From a checkpoint of a small mixture-of-experts model trained on Wikipedia: 64 SwiGLU neurons an expert.
Below are experts of layer 5 (counted from 0) of a mixture-of-experts language model. Rows are named router (the router's row for the expert), gate (a neuron's input weights, with its number), up (a neuron's input weights, with its number) and show model dimensions 112-167. Each number is 128 + 24 x the weight over its row's rms, rounded and kept within 0 to 255. Numbers have three digits each.
Before each expert's rows: "comes after" lists some tokens at least twice as common just before its tokens as in all text. This comes from a sample of Wikipedia text that the model never trained on. Tokens count by the router's weight.

# expert 65
comes after: ":", "3", "4", "0", "6", "-"
router:138129103118126096131124135138138157128095097172109109133156124133099154166177126098063129139145129118164102138080087136171115118162113095146111107153086166113141130117
gate0:140128136135117135125145143132162161148130085164060134143160131104128118133130151136120133106129148122164103123109097128138083161132139112186116131136086138132138133115
up0:106114102098140180130099149114118122142133085135087093138147165127136145121113116140128094121150123161158077140132123121129110185134119121114151075136149137085118158125
gate1:158182180158140137156102106133148132119169193132160121142108109162113120124163096171092144145144127146128181106116099097123117133133137135120114102117103113119150096145
up1:116113154128096139128119170161149122112096135107152144121147096108115129144100129103127129122120164119149117120129151112130131170125113110115147100134100095103096137121
gate2:145135178159123109137137105112115130139147142114108168130142111109126141100135091093127107120151120148164124146146128124081134130111070140136124076165133067109074148139
up2:128143161109135130109164157119176147144129159167095108122118143107098152101102136137114113182125134120152132129091067122112112115147081134110108116155151170092111147112
gate3:125092151106110180141049109134151126126127131144119132134151140151127159128156155151172139146121130155149096141076132101116142127143103154127119117087185119094127149109
up3:143126136088141114129127115164114094147166104083101108166138141104121123120104122156139122066135126150124132127179153123109101149147145111116137117173106141116114110161
gate4:155117120145109142139152120121132118137154172124127135101128155125118167130123095175129143111118147140134146109125102103064158099156137109162117139132136116172118098133
up4:088083120125124125155132128133115147119157121152141175115087090132136127087114133141171117112107118150126144113116138138128153160095087110131136171091135106074124148132
gate5:079152107096116120144118190082134133129100124103133149178106119133101151103117144098099069095102128098157125144118160145106113092145117146117122074106129150090119150130
up5:090127117171140197124110146126120154141106150155126144070174083152088115148073148159123111117097138136139127154164140134141154096121163119125121127084141109126117102150
gate6:123137084143105180175132139135159107140153112139110121130165133159138134106130148149120091140147171140120128133174104113127099148098140139109134116170156154128155153144
up6:116136113125086068183123086140120131124147137134186152125118125148149137133106155154168155104118116131138112143124131115124151087189134074136135144112183096143107148107
gate7:139129137151190096128156103142136129103104127164147122072104119157151125148120074133069136138116102132102144106122123125145134170114129106147119173154142153131107129101
up7:116135133116155148111133184125133141075139157089128156119165133191166128110123124130117089111167102123068151090122147108122101141176130134165107134171122172144174147103

# expert 75
comes after: " P", " T", " p", "P", " | P", " Ch"
router:146118163130125143111134125145174146149123110117110106129144118120108138185060172157156107130130087093164141099111136109142121130067094169136105110115146154159152122148
gate0:121124145121145142101133110137177086145136116091114133135094116130102169129107128118156102155107137145168156127154188068068121130120090110122118120105154144133152158128
up0:139158089115095127103155066132135108166109115155078115096169098156111151163138164131072099143113106177135076094114111122112106139167132141119140071140160142133110097144
gate1:135132132153129119087190153165122112124095108168105114142156119180125142140086095150113132107124118140171190114103165083123111090101112141136082111111156169146129129123
up1:104095152120089127156142119133138127140130146101088150146089125097142143146119165108194142111127140128119111088104121146163116144098127134154135144134101191143134107127
gate2:144065122120079089156114083159125081108097138140133122108173143119124143157139125121116164145111102157099096122127096135126111105116109097143131083119101096115147126151
up2:113158106116159119127135125141094117096141107103128114132140154122098122113106116143093097122133142137104109126147150139142154123201156125107152147111156081133146167096
gate3:159155097116137146126152144146110108086113123112150165114108142149120084128101123127117141120129165183112090102136113081152118120137136139100129111108140141103124122145
up3:117121169082098145139093194058111108155124144131150132152118109109134113134154141100117130152092074170132130175142136146139129134172122114105129159120155156143120093130
gate4:094154126158124134127124142122124135112123119109123147147138131102166150109147084147124138120129119121142154161130107167137112105132113134140124129115134124094151176146
up4:137115139150152105156145112146127103102132109184148115148135156187154082124153103109132109195117159104117123087178149151085140090084121089104138145160074100119151126130
gate5:113129138115102138107133113113142096123145116116140124101169064114154155101115105114098126160152166105122184134083133102088132180116143128147136156093072139118126128124
up5:105160084156156134148125111159115144169131137088133096128135165127111125131073139133120116129140137123136153109128141115165134184145111105116130160166081117105127154135
gate6:130136136120135155097138133131152161131116127123140112115126115131136108147101131160156095064110162147125114106111167145147123131159138140143118122131175167133137121163
up6:114086126145097110092107160150131181111136145151159120095099143106143122114162098119115167102128115141147109124086153146138126190128102096128143088108114124132130132094
gate7:112128173088107132116144118146169105109185150087121123102130132071131116137112106181092135153115105125144137131132107151188113147182096093107140113136130104117124114155
up7:111150116145163136136163171164111111156115159114092143111079114159141139130103127102153115101138132132127140116145132118128126102142088156120143128092139140085144127176

# expert 58
comes after: " L", " E", " A", "L", "E", "A"
router:155114184149121137134135090083161143105116120152118119144161137135108119090165095162172126098149129086151101124102137104126123119121136096146100094133177147098151144097
gate0:132076178101129100103132104146137117113124110170121155081191111075126114151108098168121153120103146150118083144100136117171116130196139033147126143091154139131127119114
up0:094087142134121096127167119156094164093123145122188128115121123141114140087126142122104167173110156154126118162157118168160150154131138162104132118155108111127113118125
gate1:105100092137096104127098082124159168124130117147141145130099082153157125145123130153132150108137136080197130139062185152132113144145130119154092117115107126198104126139
up1:141157102121109143138134167126086123177161105149140113149153155105134144175136147139079112115135168150095123129162103157137138142112124100105136134154131145152085105150
gate2:163105151127154109154142104102147130112140066172163122131156121141104117148181102089111138163139168108114122122145145158147088102077132117138112142131120141124113130104
up2:121118111103105129117133154111123126103086125072150134093175152104109137109135117138107147150137135177093092119139166145124121129125130119137097149122117124157123090104
gate3:102118115133159101142144123116106192097144141170110161125141117106125122188146133153123099119135150139105138138168133114128126107100126123115118125136106083140156147139
up3:153096128131123164107146120127096083127114128124165123118065138135101141111140148086118125145120098108125179035145139141135128166125111172128148143144156148159157102073
gate4:113136107112115190132107107111120127164135133119120140108168140099148083082102131112102140091109155146157132158118132109158153100162137116166136116108178132112156152139
up4:147140154161175129132139141097092123166124130130123124122106131134144111130190116128135104130134162143121150131149197127099133121092089103103121127139124099119114138068
gate5:114175109138101125110065151111164088164196130132152137126103124106115147116116136170122106096127147147093147111106101113110118172146141119116120128155129144133145153137
up5:104143135137145159108127043109147147098134109100070136137136142087115146128127112145140118104132126129103145177113144101124108147141115130140097100168168144158164114168
gate6:118114120170135078139156175108110157115068130125132147155139091128134151107179115142139138130132168169175137140114169144154106142099130098125104117128163122095096129103
up6:161110150136118143118143154103095086141161134149117131135106153097136151176129121147093094119115098091146127142124073093092128144151111154097099135127104152080104101134
gate7:134191105114159164117136134108144168115108131132117103171151122104129137159126102142100130121157148141133148117144165130131127130139112169121156114126146130159130133122
up7:127112113148161126132157134161133120117136149154139136092074104153176142144110152145091130162112141157104156162163101132157137124148114169100138138174153116120094108146

# expert 47
comes after: "\n", ")", " |", ";", " N", " |  |"
router:153121116134183148118180128140121134108057094168114133084148151154131151135148153148158131137125147147077096128144135114103124120083113131131096142121152110154128093131
gate6:116130144109119160153139078137135125152171151132111168128150140115129177171129170149163072103127131126102112134107120086110124110151115155139107125124131118164151081104
up6:101114143133115164126119136147113166162132141053147137112140156096140092108119074147112142114102112153145125110085131087095117086145117155114123142153129165107112126143
gate7:133122098137137134116115100130115128116121088138112149129114164165127115126142124120108159124138134162134150116120153140138116148159120185137155114114133164137100176166
up7:116103180122163106116168174133093114134124148095143134131110110128143098106094097129097151128133138162172146150166134120149120125142133118105156128158120116102187111112
gate8:081120102108096105152123125106099111131111125145121126178087080171091125136136172088114098137116114099079139125101125113130121111142144153128120122128136133116121129091
up8:134144107124104148087096154120191064111155135136186141127143099152114117144120127116113120124097113133155189122115118186115152178134124157150168131121101123136163130133
gate9:080154049159129126135074162058131146113126123120150138126144143089129115125149120126163110132105105157117137110147131162143132170124121122167129143161120155124115153141
up9:145153103156148095115148124075134155098145145159082113092166165106102084096134114158109139124119159113086136158158111111112115103163125083106104144139100173175150132114
gate10:110151142103103153119165083161176128110138137131141146136135101140121138143113106158120121121148149087070127120163155091077127144126128182133143095154132061120131132118
up10:113098112131161125092142129153129129130111127150120148134116107133131179159145180103160129099123144150135137104150105121104132148084113132166131110079107155111109136119
gate11:096102140136126138102152110201106109116143165101172139140124130099132131151143141175169132109152177125117121134098127147159155119124136135096118114103145107100143128142
up11:111177123153114109185145147118112148105122129127118132113102098116110144097142131191130166144135122125131168135127119102098138102117116125074145149131118129108128146150
gate12:174121120121147159139129088144140101149136112140113134142127111114124165155139126139090123162116161094119144111146115086113147130088140143141144115123102168137129116121
up12:117105095139090094150155093105116143120157130125155148116142129105139099101153114144143138156114141151090131201154109124118124117142116123107108109170116103116150126142
gate13:163123137152119172091173147155129137184127141112184137091124152131106146122156097173137110139143124136121112128099105135155140115116131140139126138122149136180143114144
up13:132136150082159137120118154112170118125107092138128153110146144104150106111097144123097172148137168118117077120150149117107129145129120070123131117165065172104091145106

# expert 10
comes after: " H", " K", " W", " S", " T", " O"
router:175148140139133144140130103130145155140123130114090103140110155124108126156140154173115111094131175130130100094163116110083140086130142141137115170162156147139128108113
gate4:109114187113069181147149132113151127111162110098145128145117157153099094125143121140216144120114151113100096124174102133153113177100096093113131139129124103135134139144
up4:141148116111178150150165150130138109118134138130101080145143135134127141140151131139103122129130157142105136141111093103135118117135151108092123131080168137108118149143
gate5:145124135167064085123143143158140163156125122125137129092122104131126111127096143134159144077098159123107123094116176086117132128108135112115122139169106128144137155148
up5:140097085131157126135169158112127095092112089095165120140146159134118139127084093100069152141126092124150129103185151134160128138163102182155129104139117097120136115150
gate6:114120126133153157135133130131085132108160099098136151083101089135179128102133137130118150137131111122117124149150110121159158131133160140121170134146105118100137136169
up6:127141145164114162123145115097092135133141131113091114120080134140117130136174149151087117082142140131138117094087136079129096102105168162138125146141153124133119096115
gate7:096144134160126187171158126144081151110090082180169123115130118136152142138156104091155150147137135113101074162166141165127118141095152124145131085104100101162111118117
up7:086134134093091113140095116138142173118169110083178134132128112111121130105072115132134137147106083106108147163143107143103135155120130139174137086088153083117158170146
gate8:082146071103104143132110136138122110129112117115148129134114138106096153151151121122169132122106139095140109176188155152095153134129137119092102076144047120160114139114
up8:108111119158146130175143137140147082081112120147162114114114091143116108069131115108124113117160178157081131149147137147145119163154104118108143117124098111098155153114
gate9:100143115170108143130144121181123169136133167113157120156095131114123124093139104157109219134117160137057135139108140112148127115088163150169110088109130125149156116124
up9:088132143150146163190114098138069138086162175167163132117110120115145096100175160122180107156117171117130127128102162123148132090130121119132134139091121125142122143097
gate10:121132112112156136079099129156149132103134157135088157160098100107142103148087157135109107113133178123124163135161168117144149160141129124130125200161128099122121137147
up10:142170156144112152149079091119096158147120100120133157153094136122123159126146125124160151132148168074104128107178117093097126114097135126130122144151108110152115084112
gate11:154146121087108102120125104111128109133116100110161142106119145125120082136121107118164167105123099107163144136079116090122125126094119164112098102149135109150146140139
up11:111154132108127100168116082107100111114138113118151144149128141153137135140144140119100145144090110142093164120146130115105150092156120127141172115134117086177138097122

# expert 27
comes after: ".", ",", " | ", "1", "2", " ("
router:131141080169102115170099141154103144127096108118111132113102095138166085124161106117117132129151133182118140112111141142137104167106079106118106141141120095110106163152
gate1:157125108147126146158103145095146156091097083170088092159107091192145105137127134081135113139130122145115132133115121147130149147155115144157142085136152117127087153161
up1:128117101177121067118116157131131186109064099202083125105142081131140155160151137116084107115090139121141123146137148137153132144146141139167118101124112107125141116128
gate2:121097107127152180168127157164115186126112133178153129125117095110174176153109138144146124129103155136140114110114130144142147129133150113121126153076075105104149119137
up2:115106104142138125174133107129096156127137122129126132088065108123088139106103135156186122074158118132121158155094118076137094151111164118108076144120122134115168158143
gate3:096142073131119170108129128120116102103108127109136126152150123107107110117114126111126149124141147113113094101130145159116102134163103141114123148125154141152153126132
up3:172112119134117114169133162113141122118128130119096133111077095148148095099163123161166131137149131160127115149171095138116109133151140127140126144138099127144162141142
gate4:071104089121111143119112088189137107123159086127112129123087130100102131073146097092088120085132090121093111153106111105176088148147152096168107117102122094145144136135
up4:125137145152122111087162126127131108126102128117144157128176109162083119096076158115156150139139127146166109129132202098127125121098110138097116129170094166112128158112
gate5:137142114113136125147110120105126108141148150092097111098105136142138069120152114098111145123123092161157154106165093066147109116141124106107126071149103112156165159132
up5:139127115150119099122164143161126104086096079148061137129176126154138144122122158076144162129097129132099110158153130141158133134118138095154146097099137127122079166094
gate6:127095144140163106098159163131071138150098136117141117115124131155108140110204151109132107102120110135191149142084131149112138118133122149094110116077130163190157170114
up6:114180145156130154105136146106179166159118133105117121170133129138097108112117173158102145118092128105161132128124099101105123109085096153146099108123151148077132105153
gate7:133116153112075108141106152103188157100144113159102121126130132132096108129141111133116161103195119124134131070174084115133114090147141127167107078095149124142169116168
up7:127137138139156139105153137125133109160107125060131140135107148135123158125129167125129134144141111166134096088113182124110152079078151132134137159125138132091095129109
gate8:126125139136137119147095136108141125120125167085173112105128114163138104161092166140169069150151105171108135088150132120164072132130077082130140147120125091124093119110
up8:131133144144162132087094112154137092140133150157121128159125090127096089127144162144124153158124149104162153103107147127098163118122132157121160140126186108081110103106

# expert 31
comes after: "\n", " |", "|", "3", "5", "0"
router:129110157140115099143133161135120117134088107153105101116151103137115094151151104100131133099150100161167111126092183121139127115104160159139111122142117119162155130109
gate0:125130104150129119129107155121117120142121116186129130119122130139173165154204149095147086106113129171094107119133114188160129104106119098122148182098123105128164126119
up0:121140130147144149128160156129128106107143119149074156134095102157131132139128116091190160154156147156096174139149163131125123138124119137148152166168130104110145139139
gate1:163130140161106125106142138111102123132110113098122127095167156135112140120089113121140110149105130137132129144121136130099126135117090076140137115148153132115145135071
up1:141174159112115148098095088139111171136179170138100146123117110137139177168129157158146124163137149141115140113104098102120164099138112161152142127140172133129103086136
gate2:129071163163145130133187156106104141122087130121142128132130139122125156123182098142152118108105140133158112121135121151147143139101098123121140142130134132054171148125
up2:135126173150127139130152156126108174144099136148160129112112154139151122163169106122144119088141139165141119087081177140174106110126105147112107110142147154127088100119
gate3:102140109118104167130115153128125150123105163113132108133128103133121137083083129112138098082132105149131126141123049151096152137115145096115118166153121147125106116128
up3:107086134134108102160139123096095114126200112128138118122170134134130119115115102146167129144152127124104141175142146142109134101102103135134142138161140098138070150129
gate4:148130171153109120131087095109142120122125147154086137109132123081119139144138099128103134117148127153162152157113122110088116108113181121128121109157117138079118091124
up4:126112164200131127082133156129147107106067132142106124146130111138107105116128092159110158120126176129180116126114128120145120119114149075131110115119105090101156080100
gate5:142158134147170131108154120163130117117096136142130138117144131166130093119123149151116156158103178130090164141160094126126126161121094112108129147143133117152086158137
up5:127122148112142127161151161135115107153087125141105081135140120168126069131113139087155139127123098154150125128102137126128126137156064127143118096167152090112156135070
gate6:110163111131103126099126149114127170111139138102122135156129124127090124131137098118096144137121142150164159102111153132110118116098193088110132086147153119140105123173
up6:150088108172106153106136121113127118140142101105162125112134151124074121156126143161109125114147139124116099110126094151118121125110117117138128155074136100151171126126
gate7:091153129115148113137145117151121104117131132104151118108128118124122120122117176127108128152115137112075133110166125132141138115109133086173142142123156126152161139150
up7:182102176083138153142139127106166095133125106131147115146151152176143099093105133147178112113136117108129106121089126104139117109138135087130121108097134126116065127102

# expert 0
comes after: " | ", "4", "3", "5", "6", "0"
router:099098107117126131157100142114082144150176097130116130121164129135125133139164107105137098092134110120170111092093118104149132092140128137148095123132109143125143117110
gate0:131142094126161099115132095125120134145135128138092150152126153120128153118148139123134152150119087084127121161145131140113138136088167126127125099126146091153128126111
up0:120126094117132113098180134109156127155128105134156105126131140118128114177104100086152111127142131108168107115097136130146113146148087134105090114125111131117117145099
gate1:096096096147130110141163174144109110103140088148166144120111149121133095109116102092144117095127099119137147140161126107164112127123111059081114104148062128102129161135
up1:126157160099139129143124147122132107138093147132134114119100086105103102112120139169178102100120131113110163093138098115119136143110157126159130149151099118144153171123
gate2:142110113185171129113130129143090115120151127098098104159125091135121155141137076151142066110132166151124156129129113165125111114124109176092143154122092128120187146146
up2:137123149174084151147155121121124149096160142114153127107115139076137115150129105122104108179152173095101098149102139136143127176133191117149137104161137109124156096112
gate3:127134137153105106092106141154126146150125132111182119153132106127110080136135159134156112123133147097159105101125177131108130103130071168128101123143077143164117108169
up3:108110108077099123130094115162148126131149135168096139099143158154153169086123113117091151160122102145113138170140143142113128122173152139101112116164128136114125122151
gate4:108139108149146155134126099151125153146164135153090154114157138148167104099140146153167096129121117124118171133113113100095129145117108145157148154143141117062134135143
up4:136167135123130151138168126085112104161135145080110111102140160159106159146127128125129122074141139178150087118124158118101093115132141109121116127136134181154127125121
gate5:125106130111113138141075112165143110168131102167121144151104113100140114117107090105066138105099119164122105119064133147142092123138100087153145121107145157066137110137
up5:109101147130106127127147068154096153100154132131074140161157135138104146142158177152158169120146118162147148134146140119113126103140098158127128097086117134139095126120
gate6:130107151098079124136132123128127160156155107078137116136124135091091144152117135108154150111114105128155125110107142145147120110092137168097125123116133135165143124126
up6:132149130142133142180115120089077135164155107081118147148112156152140084107109092119135191123108107103143120153128112118123123161135135129135128119135139136142076103169
gate7:154174078139100158140083127097122106162139145085101133124125139101105118124105144127133148142134115166089106133074150102140119163109115107131141128122194120154144146113
up7:132129164163114148144151126122171105092125122148117100139068123141126147165094072101153135137138121148114135156090133135119133107135114128143136140109117143113140161118

# expert 18
comes after: " K", " S", " Sh", " s", " J", " k"
router:133106102154131140134122115155160112176116121129104117070169145122094097110144161139125111104128158097145116119101117092095115129121090163175106109116147148151144078109
gate0:131145147107160126117145143094089116131151173102143150137104109108126112135119141104123127122129126135136140142169113155095167112128096107135144169102113147134134122097
up0:131101130147093091095121158131153124104100088155153136141083139141155162164150120133142127130132118097104132120113169173173121138130109118123132177114097131163152170130
gate1:138152114095158125129093168077162125124140144100116106173095117114122127126123163114148135106140132162122151142115129132098132144145084104164138204166178192154109169110
up1:117098149147113128129115135129134153164147133118084146153114140184114135148160184109116118089142158131116115147099109118087104129137115155149122135155126121082162112088
gate2:118055169142102150112097099187088141117113138113112138157116140107144117142158146112131149107121126118142124139122097104087148069138154138139134114165137105121108105134
up2:136124116130145102099144104094153138145117150157140118087142105114133131120118146089139139143127133132133137125150148097104118162065143104158110117095120149154118099080
gate3:110139148111085151113082113128152086121094175116160144152111094123123091141079124081165104108127116148170112149125095102098124086120076116121112162096124143147160122114
up3:118118125138114092115136146148127177127080148094112112099116139108106092130094127166159143125139140120155145088131161123143091129149148148120116075143164096092144127123
gate4:079126114107153150151126155132164124135147120108150121112105088214098108079139127080125089152132149133119121118137102112116138190113134106081124095096119150097109097153
up4:146065102093126165132108127113124126103109105153121116111181088116129136146144125103089164111122110121112161127135152132116107087122156172165107096123122137103134133129
gate5:146175100144140149138105107130175133135142183111133143121168126125131149114168158147160100148130133163113125169116111113103125104156141153134126099122155113139109107111
up5:118113108109130174160129093116122104119148136160130107180135139149117170155175157118139104099124129149118112128160098148116137147147109144129105171115108117123122091127
gate6:087077118154124168144153139125118095108138089095133109135128114230101132141143143090109079129133110096099135158121088115130111166122131125109140134109114129097170134105
up6:088124109117130094175113133104138144124175112089119137163140118195153096066141134131104063131122079106149127119114088127145148110171124156073155134173121141111160145116
gate7:122127103133153117077103152146086111130088174104108150132124147173138149165104176137130133120131134127156156144090129121140137119166114097109120170095163130137109068148
up7:125114125137093129102124090170102100118137109154115145178157116151109144173143130179117144112108144134093110107167145137133132147136130183190117155129118144144088124151

# expert 44
comes after: "1", "2", "8", " in ", "86", "88"
router:138131140150170160136116095134156134130096138130138098109144090122143087150140120118155127129122137125125138125119091144133096124128140147131087141098102118132127158143
gate2:117135073129121131105131140120110083117106139068122132131123126135094102137097159125148085094116131152115111079105128065104141128123112111133127133151152152141110142083
up2:091144101124125151101104117138123139128099097078126122116149104104106113065097123154154104116114129115145131123111085147174097119121156132127100134096187148146113152141
gate3:148151191139109116120129092134148121141130142141084151129049151152107149157119112102116172104095132155147109180164173143103142132098112106153110105097121132125105156152
up3:107114191093123146113155154086182122158122155173081124136114155119097112180115098093156133103124097131127107124128108097128122150129132127180138125173160144189148152114
gate4:142118123128139125168124143132121110111097073149136069142125122157125143128102205139185149107126149128122154123112101140130165108114126100127121146116125145074122170088
up4:099136153086102123164127143077118145165096158144148133165107112106100140168142190112171150084163125126169131122124135142110131124102134101155086091138120146114126153136
gate5:096138154111119121074127121096123116126140152135146124084093149127094150083138137138147142113108172141120140131138060127118142131135168137118112139148128149097135113135
up5:152093157107122119141137148140125154115153102156135140156164168115149146144176127146131111110151122125113078141133159115113116130145124122141144120115125142125108117130
gate6:181112159098168152155146132132180119144162165116115134136139137084156124151120130134126095119123133101084145124122124127070126092106113138120143159092136102121123106135
up6:117123143127115135099105118114109193132127164053127157125093138100137139167144140149168126125121123192079077173142102164108141160121121120140115137124117110157109110131
gate7:181155117105134127138139152103161108091139136159119103150162117136085092134075128093106129101153107150099160133147115132135130142150164107177130115082180158135116137183
up7:110160099137120144118125111104085158148103126089149144148168101129141129155132168177118143104121138119208068106056137116106158145129144148156139130119145136158161087077
gate8:119114168135130148148117117126135148135156132106133162142196113053115146125103148171128121136139135150135112167112174122091130139084139139144145107163168155153094096106
up8:109118134125146100105101127134091146149130112132139114118112102128165112157118155126125145130116129140169111142097151097166133119126165102164131149127108095133118146136
gate9:180147123125128140113109132149107038112156119158142100087164135143116137122098135148123129162104125091111129141161140146097130206163142147099133111109113139141126151137
up9:076167102142135077115109112141075137176076146080129154112102143141115112123172165149164122130135157148177111139081105130118126143135116131115116119166171126167124140092

# expert 49
comes after: "-", " \"", " (", " |", " un", "/"
router:127096130143138088131130181100158106164116089139096112094143114156098124109139141081095111126138100129130144147111129113142122123170088105145124176075157174150115151099
gate0:136156076107108166214127153116127127136136170100101181111125144111118114117094113180137122127119113131117150128111116107116133139130148122110128121148171138123086156196
up0:103152156175118135134151127144124146107120140142159124088149165129113090123102160132142115141136113060153086099157136138156123198102172143063127100157108143106143109157
gate1:098136083198189145142109124126114143151182160084126109123156114124097083121092150107156145103115084118109164120138115105161123155101202128117133139070157119157098143126
up1:139123091128110101136141161101153133078142126131096124130122103154073139126150113097119129165130111138093133117142072095131131126121125117126135120074152100151085160092
gate2:125129134109118169148084127111083098126140112118100127155175121155126145139122131148118098080126128108110147178106124113079126169140090150161135138101160119094130151140
up2:120099112103146094136115115111080114167112115122158115164218123137138123119106154147082095123113136152154106121104137123134122122139146104131106177111114105150109171102
gate3:118137152154138109141149133129162110107188155138102143125117131144107102084103106150099153159147125114097118157098107118127116072079128114143115103091166097092146170153
up3:117127112055089102119115094156148131109109068121118122120144118108167106150151127110097161094156131151124098125107153143135109152148186113142132110107123131143106137099
gate4:169156146071129098133163118101163106140090162140127121104084102121162092102141118157142117144140087137161151121117126124146137117129154112138149097135165127152134144112
up4:107111120126108118120121141115142126099076117152147138124128090089136112087166127060118117138109140144131135121142148127130109122148134115107123135167092153132156128089
gate5:124174144113147126140159154090094148111173115138113135094106120111130140131121090138124133135123095101082160165128081151117125129118147130141125137093142142140180152136
up5:084085171138180117127096149114128101145112132099121119151132114131135080083126122118092120092136120123116120136123069088131094117170097141160120125169106146100149154134
gate6:126155146103132133102144150123121107122137093149151171128134136116120135097130098127061114172150116106171111151141139123110118103136134114116109109130066115147160136118
up6:141151129176160147118164111144114141127134169150148157153134157135150171151079169136157151148119156121154125157122121179112145156080161091101143108144104113158120104145
gate7:123166086146212134122161101144090118124138150170111120116099131124144144115104111089156108114122135111168159153116154092156132144133163164092136154093166136121065091119
up7:170083099095087142130139108128099120080157129079153136133152156128100105164094136123132126127125156110134130113132168124137126124179141091113118083124116146175133108113

# expert 9
comes after: "\n", "\n\n", "==", " ==", "===", "."
router:156117098149157086127141116112140095105177127121105125087145113120170120113123108099099135112119143110119182152152133103112103121088143093119129195151110130137162084126
gate6:156177124119125156132138116131097119117123129144100101102113120099103127085134163109159137103116082142120166122114159113141131135135070116160113105156151157120094136142
up6:118154116144153121202080138110126120121134138144153116129100150092119137107148142116108156097116108140116181155170162150176132124075110124127141162109154164105083156144
gate7:128147161125120116126156114067093079111092110166121074153100107147160128137130087094129106136131150167129122131118152180137137112141093128093135108111135115137138124132
up7:163095175143122134147183103146071126114168084128145123124087118112157156137153167097116107145117176173100095138117159129113122136132114139117146106075115105131122142160
gate8:128076086119131144101112134111203157144132093161114126095137145079093151146122138140135143180146136149088136126145116104104129138156095098138104142136121149151140128131
up8:099172129107130145124126112135129150145092158067139145210160127121118125126152183100143121095107089103192123117085158154107135119143095159124145123096131139133154171157
gate9:111114131145124110112133068151131107136136141143115151120111139101143127136141097100132089068145146119131129147120155147117105157140139131128131156119143147116179126140
up9:119127130099107094145121140104119138143115131134158128129148105116070090083105122126118143148110097157160140145148159143094117152086130119128133115144131132135107179091
gate10:143180139114128120148155129126156118141131099149135117106072124158105127138086071100093142094078105136120156125167136127106134132137145125123155159154115147196129132116
up10:097166099127125150114150144109127129143092147127128134172160132137130156152150110122120116148111122127125108135107145112114126141161122128122136100094130134105118123170
gate11:142120139131118137130125114109188055116157135083097109117131122148137118138112094161131107112098146148105147127123111133155080119169062118184142151126163139138150106127
up11:160150157159139126119177144114131118117144110120166139096076139100151150141127123091095137166135160163108117147159175169163113135132117109119153105143111140132110094145
gate12:143147156101116144124131137070112119117187112125127149093113114147116136113144135119097093168134100113063131124107112118131093113141144130148115090146156170158158102147
up12:144112120134117143159144145160084153111107115126101132104139152094152108154147143114127134123134156133166074115090126151157129138108128138108114101137111155138116117139
gate13:112164109129163165101092156109110113112168125137114163112133079165154110099150126103153113103129102138127164151121121126128124168120142177151112105145102092097114154160
up13:100126118154153117186116139118135119143101133090090126114072087144124128104140102137070136096126096171151155140123179126104144116148113090199135135147156116088103134094

# expert 2
comes after: " D", " H", " R", " | D", " | H", " d"
router:132127165126090109108085109094144126154128152125106104170138137123131110101096149181162081107135180097122119101098156130126135123148091147137100150128142112166119141092
gate4:128098109135166030157109117111093145137135110154139143154135137133153137082098108117143114150145116145133145164120159162142158085161108102140163140159117181153144145161
up4:109117136128104137103157169128143107103112110124101146125121127135121148135178116101092136134139156149108130150136150121154119160160120131132131125137120086110092149052
gate5:092120106159122120132109113095142104140117136122149101178125125136116118148108123107145141114133131148119125172104099111150142061133118174112145127128149149107086111135
up5:146161112101110097110150078145098080148116121092120129120162153153141117151184121139088127105118123127080109139126136147075138102126125121158128154135155107136118117077
gate6:117149138152128140104125138127182141156146177130124116108127142093167131121137142135153114121120134144113196137088152129108120119119090127095144113169093152145123175154
up6:080134152139147118142158092155139087175132129122119087191142119055105114092130117124123151139122096109092122125117128114144119110113097134120123156130138140126182184147
gate7:111104125176133139134100136120128122143100116127127131133095088087123114115146170112120139132105160128098177129084157113118126160163126103141125124144110169092113094099
up7:119149114107163142134158104162129094115114124146144102130138128122126106161150108130114094132105105105144127129110133095145151109122168164173117106057127129141174100113
gate8:131082139104168101118146102179106093135152142081120119120170157139129145071106123186115126134120131126111137136141126148181162119118173100114123148141115116120154118127
up8:151131147140150099125091136149139143153124106117126143124173130088157133115090165118092141138145093111128095145132115152151113144113150122167099156087137142123087109083
gate9:105137110120100105150132118120120161116172121087113135128100111092119094115126132142158114114139105131086189121139142090155134129087195139076105117137125140157100173099
up9:130158160097164105118129132119145088134171125124169121083090130135167109165152120100088153160122115132143142142157152134057145141134128096121126125204102124089142093149
gate10:111107163110129116164169059149105135123138118101161123118142114107120093130149119133099185132143078098154124101168133148123114081170133124104113153176122091161137153098
up10:110135116133142133116152097127118139110148100153141134082172155133142140114114166111133124173125138178095141106165105197132170186122136129085157106136143142150158154142
gate11:106171138092113124170140103114130103146108098126142138141154122095127104111148175170121156149145151128151106116153090137151120115135108101085108124076146095143122173127
up11:151142132153131135155155101114137096121145141110125115102074182162122173140123157125138114118119136127121160105103146109111122126123113125140138144121115101148135135124